Experts of a small language model.
Training: 546M tokens, 4162 steps.
Below are experts of layer 8 (counted from 0) of a mixture-of-experts language model. Rows are named up (a neuron's input weights, with its number), down (a neuron's output weights, with its number) and show model dimensions 0-127. Each number is 200 + 30 x the weight over its row's rms, rounded and kept within 0 to 999.
Before each expert's rows: "mostly gets" lists some tokens that are sent to it at least half of the time; "comes before" lists some tokens at least twice as common just after its tokens as in all text. This comes from a sample of Wikipedia text that the model never trained on. Tokens count by the router's weight.

# expert 216
mostly gets: "1", "63", "61", "62", "32", "11"
comes before: ".", "–", "; ", ",", ")", ") "
up0,204,188,213,181,270,201,153,231,191,284,181,239,198,177,173,208,233,227,182,204,212,136,194,206,178,148,209,263,258,206,194,197,188,238,254,201,174,177,193,186,195,248,227,158,111,156,209,174,190,209,211,216,166,259,189,178,203,215,154,207,159,195,204,267,227,155,181,237,177,168,223,205,211,210,186,174,199,193,211,169,206,169,225,258,213,235,217,174,186,199,177,217,221,208,197,229,222,213,181,215,209,218,166,141,209,210,216,258,186,229,219,164,199,202,236,175,245,226,144,171,193,201,229,216,176,195,217,168
down0,237,253,179,171,236,248,208,172,227,259,245,184,185,178,187,201,165,235,206,197,224,172,130,191,214,185,177,193,262,224,198,204,187,219,177,189,196,142,186,184,259,224,226,205,167,185,212,186,203,192,194,192,171,148,233,192,146,187,202,244,156,203,229,179,218,127,195,204,127,197,248,197,160,256,173,211,163,219,266,221,201,191,215,156,173,202,234,217,165,202,235,222,218,182,168,188,217,204,226,200,223,132,235,171,218,182,188,220,188,216,211,197,176,197,246,144,245,238,206,184,230,181,229,174,213,211,190,159

# expert 176
mostly gets: "—; ", "−", "±", "–; ", "Swing ", "scored "
comes before: " ", "0 ", "0", "— ", "1", "1 "
up0,178,248,209,173,188,216,213,196,235,175,239,197,205,159,191,195,208,163,201,296,164,239,196,244,236,245,157,160,169,201,204,174,190,214,171,229,197,227,205,189,149,216,212,190,148,210,200,178,189,190,150,197,176,178,131,212,249,156,236,222,193,196,244,222,218,195,230,140,214,192,186,204,202,254,233,203,227,167,181,189,213,178,264,219,185,217,220,190,146,140,234,213,181,231,232,202,176,210,285,147,184,195,239,176,192,181,182,195,228,196,213,180,236,228,192,213,198,171,247,239,196,200,164,206,197,141,188,192
down0,155,224,192,134,190,193,192,196,196,182,217,232,221,142,258,157,185,187,212,185,194,176,217,220,228,171,226,148,163,208,163,186,182,202,182,252,218,254,202,204,199,236,228,219,214,199,240,185,218,186,169,205,243,180,176,142,207,178,236,160,196,228,166,194,198,209,139,216,191,165,242,191,201,242,194,209,198,182,165,276,163,251,210,148,165,207,232,219,256,164,214,185,171,270,221,186,212,190,217,150,216,210,264,174,200,171,203,170,143,201,205,190,174,213,207,246,227,205,183,190,165,130,183,207,208,177,203,239

# expert 23
mostly gets: "x", "ten", "]", "comple", "ure", "Lu"
comes before: ", ", "\n", ") ", ". ", "% ", "-"
up0,221,198,181,201,229,173,212,220,206,174,225,238,231,230,202,167,175,200,216,168,230,170,183,213,226,228,153,201,222,170,237,192,220,215,175,163,177,163,184,213,216,177,173,187,238,170,119,150,216,201,201,164,225,229,216,226,223,277,183,204,115,196,222,193,185,226,224,183,262,191,168,174,168,204,164,215,161,230,180,187,168,212,172,194,173,182,228,235,197,182,193,260,185,172,227,206,172,176,249,152,270,200,199,220,236,233,214,192,140,214,204,189,203,215,225,110,221,158,205,217,210,192,173,256,202,237,190,174
down0,191,185,221,176,200,195,198,231,213,199,203,204,183,279,226,230,230,223,219,236,164,228,170,207,221,195,159,229,211,124,192,210,200,246,263,163,159,212,224,207,184,182,223,216,202,257,181,232,205,160,194,222,161,180,177,139,187,210,164,266,188,195,188,197,217,185,183,153,226,294,239,184,178,236,158,268,147,226,259,182,210,247,196,179,211,201,201,234,191,212,237,228,176,173,194,223,172,229,198,155,218,192,216,229,201,172,182,207,221,207,205,166,187,241,204,218,216,235,218,195,161,190,173,244,190,163,228,249

# expert 215
mostly gets: "\\", "{", "ā", "    ", "$\\", "^"
comes before: " ", "\\", "= ", "; ", "}", "} "
up0,207,190,186,219,204,213,214,154,204,209,201,182,281,200,213,192,171,169,197,203,193,256,209,166,224,156,247,184,144,191,262,234,105,213,210,203,194,262,216,262,192,190,187,196,244,216,270,208,182,231,163,174,217,148,194,235,232,209,215,156,209,213,210,204,166,243,202,221,207,220,211,158,183,172,195,201,239,169,175,170,156,191,165,187,204,193,223,145,187,178,189,213,187,267,244,201,159,186,150,231,244,211,270,163,163,194,195,215,188,182,178,146,202,241,193,190,181,204,209,222,168,208,227,190,201,188,195,201
down0,197,211,189,193,234,224,209,216,180,217,265,190,227,188,256,188,172,208,155,142,224,190,239,186,195,200,158,170,160,259,170,150,141,218,200,238,204,126,225,189,186,204,193,191,188,178,210,262,202,213,223,220,124,187,175,213,182,170,162,194,153,166,188,169,184,240,223,236,232,198,218,203,243,150,178,176,207,212,208,204,211,243,191,240,154,168,205,138,185,236,165,203,167,211,241,179,181,214,192,192,158,237,222,166,159,225,233,197,207,173,206,135,168,168,161,210,229,197,203,191,242,159,225,179,205,240,211,195

# expert 156
mostly gets: "|---|---|---|---|---|", "|---|---|---|---|---|---|", "|---|---|---|---|---|---|---|", "DF ", "|---|---|---|---", "|---|---|---|"
comes before: "| ", "- ", "|---|---|---|---", "|---|---|---|---|---|---|", "|---|---|---|---|", "|---|---|---|---|---|"
up0,135,156,212,175,258,136,189,176,186,207,184,171,176,246,225,234,206,173,236,220,221,224,191,171,275,231,177,206,230,222,194,217,217,158,199,200,181,174,219,223,226,196,248,248,201,211,218,190,237,220,220,179,245,220,180,246,193,189,224,203,197,161,207,182,190,281,181,184,162,180,227,220,152,178,157,238,225,213,202,228,190,265,195,197,200,203,238,247,243,180,180,208,238,234,173,222,208,147,204,209,256,184,220,241,167,214,244,163,220,207,210,227,207,205,241,219,165,243,210,197,233,175,257,200,148,162,192,193
down0,216,229,177,177,201,194,172,226,202,204,210,211,161,246,213,150,197,150,257,192,227,182,200,137,210,180,194,200,186,203,178,197,215,250,232,201,192,148,220,183,201,181,197,207,214,195,188,148,252,196,188,207,243,207,230,176,239,224,173,215,205,164,239,250,210,211,124,211,183,197,198,172,120,164,223,152,192,165,171,152,197,187,173,217,225,244,207,216,196,180,187,189,177,156,280,200,222,177,213,202,176,243,255,280,203,210,209,225,165,228,132,170,159,233,206,180,201,204,181,206,207,219,222,208,237,252,169,229

# expert 165
mostly gets: "shire", "ville", "ina", "ona", "ara", "berg"
comes before: ", ", "\n", ". ", "'", "; ", ") "
up0,167,221,195,199,167,204,202,218,196,178,223,218,200,209,213,261,177,204,188,171,177,211,211,198,181,222,217,124,198,232,144,237,207,149,202,201,271,231,196,247,202,242,200,193,253,218,228,189,243,197,203,273,194,184,180,187,203,166,207,206,183,202,236,224,162,172,198,243,209,187,192,225,202,204,169,250,192,219,153,250,185,217,137,282,176,190,252,211,232,180,273,189,198,214,188,178,259,211,191,169,215,197,168,181,212,193,214,221,155,188,166,181,176,152,206,207,191,227,260,178,236,162,225,222,251,244,170,207
down0,123,239,213,154,161,181,184,189,231,208,222,189,235,153,210,182,196,236,186,242,198,137,201,192,192,228,210,156,143,187,198,206,160,186,227,211,198,186,148,236,210,187,197,140,214,191,241,191,213,239,148,234,190,162,168,150,211,236,194,143,176,220,235,219,179,219,217,197,178,155,180,182,268,230,216,244,216,218,174,250,212,227,197,244,229,215,195,221,204,190,196,231,242,241,233,158,220,182,213,190,239,153,212,236,213,142,201,249,182,171,235,200,223,168,206,179,251,220,208,199,180,255,192,205,179,213,217,246

# expert 251
mostly gets: "|", "|---|---|---|---|", "|---|---|---|---|---|---|", "|---|---|---|---|---|", "|---|---|---|", "±% "
comes before: "\n", "|", "\n\n", "| ", "|---|---|---|", "|---|---|---|---|"
up0,178,158,250,186,169,172,222,211,193,211,179,175,201,214,260,187,203,306,200,212,210,164,178,228,175,181,177,194,256,235,228,200,177,218,171,154,204,169,187,175,210,222,175,171,173,195,214,197,233,219,195,212,245,236,186,196,218,190,255,214,186,164,152,198,200,201,150,208,254,154,206,177,173,183,220,198,191,136,218,235,157,143,162,240,165,229,170,256,230,199,209,215,171,218,181,212,189,200,257,188,194,208,165,233,198,202,253,222,194,250,172,194,186,227,192,276,193,158,169,205,168,219,234,214,185,254,211,183
down0,175,194,229,196,227,208,216,196,192,186,215,186,232,144,194,207,195,203,201,225,175,217,180,235,190,184,195,187,245,262,238,214,249,247,176,264,254,240,254,190,173,173,218,183,182,214,204,183,242,231,225,152,201,175,232,196,205,156,189,179,244,184,133,182,225,242,199,253,161,213,211,203,261,209,197,218,242,175,224,194,237,240,194,205,195,171,194,108,139,204,199,249,217,214,275,204,211,199,230,180,167,205,233,198,209,218,157,234,211,239,205,233,183,207,237,161,203,247,183,189,216,174,215,212,169,157,166,198

# expert 223
mostly gets: "chester ", "University ", "Council ", "Bank ", "Center ", "School "
comes before: "(", "and ", "| ", "of ", "in ", "School "
up0,134,234,225,151,188,192,160,238,168,218,167,203,221,230,184,218,228,205,207,158,175,192,181,194,163,223,227,223,209,217,164,223,166,136,217,227,217,216,223,216,174,208,272,241,184,135,196,171,233,208,229,204,180,267,174,203,177,214,178,206,172,229,166,171,164,192,202,222,252,197,229,200,184,203,185,213,210,203,185,194,187,160,128,153,184,193,219,181,226,185,185,285,141,172,171,202,194,221,216,228,171,213,139,192,165,195,214,134,184,228,206,247,242,192,200,165,214,220,210,142,178,221,195,210,216,200,254,206
down0,169,212,221,173,201,198,176,193,225,234,187,233,182,223,223,218,262,217,180,166,182,184,188,182,201,220,159,240,150,182,203,180,175,163,184,229,199,171,156,189,179,209,158,203,264,145,215,205,164,250,181,212,198,219,214,235,210,159,198,181,217,207,177,237,182,224,190,154,183,176,227,239,160,144,190,204,130,171,144,148,174,181,132,207,213,176,220,201,200,201,222,202,210,212,220,218,170,261,211,212,218,201,276,200,169,216,198,201,190,227,282,193,209,265,189,185,233,209,227,183,152,247,249,156,235,207,197,214

# expert 117
mostly gets: "|---|---|---|", "|", "|---|---|", "|---|---|---|---|", ")===", "rat"
comes before: "\n", "\n\n", "|", "|---|---|---|---|", "Animalia", "at"
up0,243,181,199,181,163,193,208,190,151,149,229,179,195,212,270,182,180,192,181,215,162,243,236,214,238,210,191,208,164,162,201,197,204,167,236,151,199,187,219,173,271,220,217,172,265,185,186,170,227,287,254,212,180,235,255,223,210,203,168,182,221,236,218,182,183,229,187,192,159,177,186,248,194,158,178,154,229,177,231,216,255,133,166,205,179,234,206,185,228,203,200,214,191,231,191,240,175,241,201,242,212,198,207,179,145,234,252,183,204,177,182,171,211,215,155,191,236,255,201,196,215,231,175,208,211,186,196,226
down0,191,195,180,187,217,192,157,256,211,190,237,162,252,146,220,173,151,227,206,188,245,237,173,142,206,199,230,177,208,221,223,217,199,193,216,186,164,181,217,243,170,152,167,157,184,180,187,188,225,154,209,174,193,159,202,217,197,213,214,199,260,176,166,123,252,188,190,236,218,214,181,163,157,219,279,196,218,225,170,200,172,195,188,219,224,206,182,202,193,211,204,160,255,182,217,237,196,234,176,161,184,189,167,238,195,193,241,206,216,195,177,180,202,202,149,108,197,203,215,166,147,236,189,200,243,169,185,250

# expert 246
mostly gets: "Br", "Camp", "Tr", "exp", "Murr", "Cr"
comes before: " ", "3", "6", "4", "1", "W "
up0,178,149,186,211,185,217,184,211,195,245,215,222,242,240,155,164,160,218,192,177,167,155,243,173,200,252,204,190,184,161,212,172,180,189,166,217,169,188,162,242,170,205,199,174,169,172,160,183,256,177,215,214,214,211,220,224,269,197,179,145,171,213,203,221,167,179,220,214,200,177,261,250,184,169,237,174,198,185,216,219,144,254,216,221,184,160,234,212,183,163,223,214,235,185,206,198,189,206,242,229,188,183,221,181,197,243,209,235,183,180,199,185,180,263,121,179,219,235,184,153,256,190,226,235,237,217,154,245
down0,175,251,190,195,213,230,169,173,138,221,127,212,198,145,205,204,248,183,170,182,209,226,199,214,151,180,201,166,207,213,134,136,219,175,203,187,216,219,225,256,186,186,193,177,214,228,172,224,172,235,148,189,155,189,169,205,179,238,240,178,227,186,189,231,193,216,168,149,104,178,194,211,239,150,192,218,244,205,215,196,221,208,189,191,200,156,168,183,275,216,215,214,221,182,199,212,183,179,182,169,229,217,175,213,218,209,173,196,145,181,221,218,230,160,251,232,211,211,181,194,210,184,158,265,215,166,225,180

# expert 235
mostly gets: "Sund", "Liber", "fron", "==== "
comes before: "| ", " ", "Total ", "MF ", "Party ", "DF "
up0,217,198,205,219,195,211,258,206,167,184,192,221,226,183,224,224,230,203,212,232,208,220,186,238,115,204,202,218,213,146,212,262,176,167,232,214,163,142,248,208,188,220,170,217,223,242,281,193,208,169,215,214,160,213,190,271,179,212,173,259,194,231,195,181,199,249,267,213,202,233,209,193,163,244,225,218,124,154,167,147,167,203,148,195,218,165,153,208,217,204,191,211,185,196,168,186,205,204,223,216,219,178,179,174,179,189,196,187,206,185,184,189,163,179,225,171,129,188,204,216,153,173,207,172,232,224,221,204
down0,166,198,165,238,217,198,228,217,188,219,239,255,201,245,175,210,184,205,192,203,158,249,224,201,218,168,166,166,205,190,166,160,176,222,215,214,222,180,192,192,169,164,228,182,202,193,167,208,178,193,174,146,229,216,213,256,211,226,127,112,141,185,174,258,231,208,183,222,164,272,188,207,174,219,146,182,208,242,192,198,192,159,160,220,183,226,203,221,221,199,195,191,212,170,211,213,201,203,190,208,116,207,241,186,225,202,259,203,170,193,261,193,169,202,254,192,186,194,147,230,201,191,206,248,174,214,208,148

# expert 248
mostly gets: "London", "California", "China", "America", "England", "France"
comes before: ", ", "s ", "\n", "'", ". ", "."
up0,205,207,155,193,175,242,169,206,188,151,208,261,177,229,190,153,228,171,207,184,259,210,236,236,228,166,175,243,132,163,203,230,249,210,176,190,200,202,219,157,181,180,235,196,175,169,254,238,258,229,177,163,165,179,239,195,206,219,196,238,199,213,184,149,177,187,227,217,216,196,182,234,209,210,167,220,179,214,207,201,221,178,157,213,182,202,247,154,155,216,227,261,210,167,186,173,144,210,226,170,258,208,184,192,181,202,201,201,176,283,183,229,234,210,219,239,164,193,156,258,246,217,202,186,210,189,189,210
down0,158,182,156,227,156,223,179,201,145,224,173,230,166,190,226,178,198,174,201,206,203,208,200,175,197,154,212,184,264,217,188,227,238,249,198,189,168,182,208,188,198,256,209,204,189,104,222,157,227,279,250,222,184,203,179,164,171,193,173,248,198,195,169,191,146,195,177,188,239,212,195,260,175,192,189,213,187,215,172,168,259,204,155,208,243,172,223,203,214,158,197,252,191,206,180,177,202,196,197,159,202,216,211,202,229,259,136,175,214,211,234,237,183,195,172,135,162,175,230,166,189,192,224,228,169,170,206,198

# expert 180
mostly gets: "nd ", "second", "third ", "fourth ", "Second ", "rd "
comes before: "th ", "–", "-", ":", ". ", "."
up0,264,237,207,230,184,192,178,212,210,238,218,173,212,217,192,243,191,182,220,149,206,171,216,229,241,210,116,186,192,178,199,250,173,135,182,240,273,175,220,203,236,171,248,235,221,189,216,177,156,194,205,245,233,221,213,226,219,203,215,191,201,210,179,190,202,226,171,192,230,216,201,258,192,211,207,184,154,197,225,287,206,269,158,230,218,235,208,237,203,236,188,183,158,191,161,217,169,146,184,224,219,233,167,199,198,180,253,161,209,167,200,165,198,195,214,218,169,164,190,138,162,231,211,178,202,210,179,195
down0,220,207,233,193,202,211,172,189,186,223,213,196,147,212,213,209,173,177,195,204,194,159,197,225,237,183,206,212,177,196,232,197,185,193,220,221,201,216,184,246,146,260,155,187,208,231,227,212,176,201,189,205,213,198,183,239,256,215,243,193,197,108,229,242,225,184,172,239,208,213,223,263,243,195,153,166,233,224,173,226,166,216,247,131,232,209,193,228,248,199,214,188,211,223,197,198,181,210,250,211,241,263,230,251,138,199,192,210,222,147,186,214,192,258,227,227,259,221,205,152,126,171,202,209,183,222,203,197

# expert 175
mostly gets: "—; ", "%; ", "–; ", "; "
comes before: " ", "0 ", "— ", "0", "1", "1 "
up1,203,171,197,220,211,215,220,169,166,181,164,168,190,233,212,203,202,191,259,195,198,211,217,190,181,233,206,136,175,235,216,197,215,189,200,201,189,218,211,177,241,232,207,168,201,231,193,173,172,167,194,193,224,222,126,182,143,183,219,171,237,208,213,212,226,173,182,227,220,221,169,196,198,173,204,162,216,214,213,151,192,261,198,222,162,194,195,282,173,213,151,193,200,130,150,186,204,213,197,194,115,232,180,206,204,204,154,215,224,272,230,247,162,198,196,196,215,98,163,224,158,214,192,150,182,191,176,185
down1,159,179,171,212,204,260,189,179,171,167,185,208,235,175,150,217,175,153,191,184,172,144,244,176,226,190,227,178,214,202,211,162,157,232,255,220,222,195,170,243,215,211,242,136,146,149,155,214,177,228,198,185,173,152,136,226,172,171,201,182,223,181,187,152,142,211,190,210,145,183,253,182,155,197,219,172,168,234,193,203,188,199,213,203,186,166,182,236,183,166,187,175,240,199,241,195,196,245,214,232,188,165,253,220,173,164,181,200,239,197,199,181,155,226,236,230,187,198,173,176,228,210,233,226,142,199,227,201

# expert 57
mostly gets: "vocals", "kg", "minutes", "tures", "%", "ants"
comes before: ", ", "; ", ") ", "% ", ".", "\n"
up0,183,177,193,163,183,175,201,177,198,175,200,201,227,219,175,188,188,162,188,209,205,231,206,202,172,241,187,211,166,172,182,196,219,219,210,208,192,222,192,234,222,264,224,185,265,186,266,159,211,195,245,142,259,136,191,220,185,208,212,206,204,145,212,186,187,173,208,148,212,260,263,190,194,148,199,226,240,205,256,201,178,232,166,188,148,165,228,231,243,163,161,250,198,170,189,222,185,195,212,199,251,217,193,217,230,180,259,236,197,230,204,226,176,257,167,188,234,201,203,213,162,169,166,156,204,235,148,232
down0,191,170,176,245,241,231,219,202,217,199,155,183,224,165,240,225,216,254,213,169,166,188,122,182,222,200,211,194,198,212,225,174,232,234,177,210,190,217,178,175,187,116,267,208,190,202,152,180,186,199,239,164,224,201,262,214,194,136,170,193,243,204,175,228,168,218,228,181,245,194,216,157,205,174,228,245,230,227,227,216,249,218,168,185,187,207,170,149,132,160,224,215,182,213,208,208,226,222,251,231,197,209,150,200,174,189,221,209,217,222,199,183,213,232,211,169,164,218,177,215,156,239,145,178,153,186,219,170

# expert 34
mostly gets: "ropoda", "\n", "\n  ", "Authority", ")", "\n    "
comes before: "- ", "| ", "\n", "The ", "|---|---|---|", "|---|---|"
up0,222,206,213,155,184,149,174,170,249,217,196,217,218,192,212,212,173,227,151,130,248,190,284,178,207,247,231,139,183,214,236,221,206,143,167,206,217,238,217,159,217,174,232,178,241,258,192,206,164,249,219,248,246,198,192,219,178,211,215,241,208,221,215,221,188,235,231,205,225,199,169,183,181,179,231,216,227,241,179,187,175,232,204,205,178,185,176,207,192,181,163,203,192,209,183,198,198,200,205,184,147,169,173,195,165,201,190,251,222,207,222,249,217,228,182,236,205,222,177,187,211,185,244,141,156,253,226,120
down0,169,214,195,212,207,191,211,164,204,189,172,226,182,247,162,189,190,159,205,214,181,179,181,177,187,252,225,229,169,202,201,184,211,128,217,153,207,167,195,123,258,223,222,207,177,226,166,200,211,175,219,203,198,234,216,214,159,219,149,211,166,229,191,208,176,202,145,246,211,178,238,150,155,202,192,182,230,209,165,235,246,204,232,220,194,148,197,198,154,175,187,178,175,211,204,198,188,222,251,158,175,167,129,227,151,193,215,235,198,217,220,253,202,211,204,184,239,231,155,163,200,118,188,197,160,255,176,237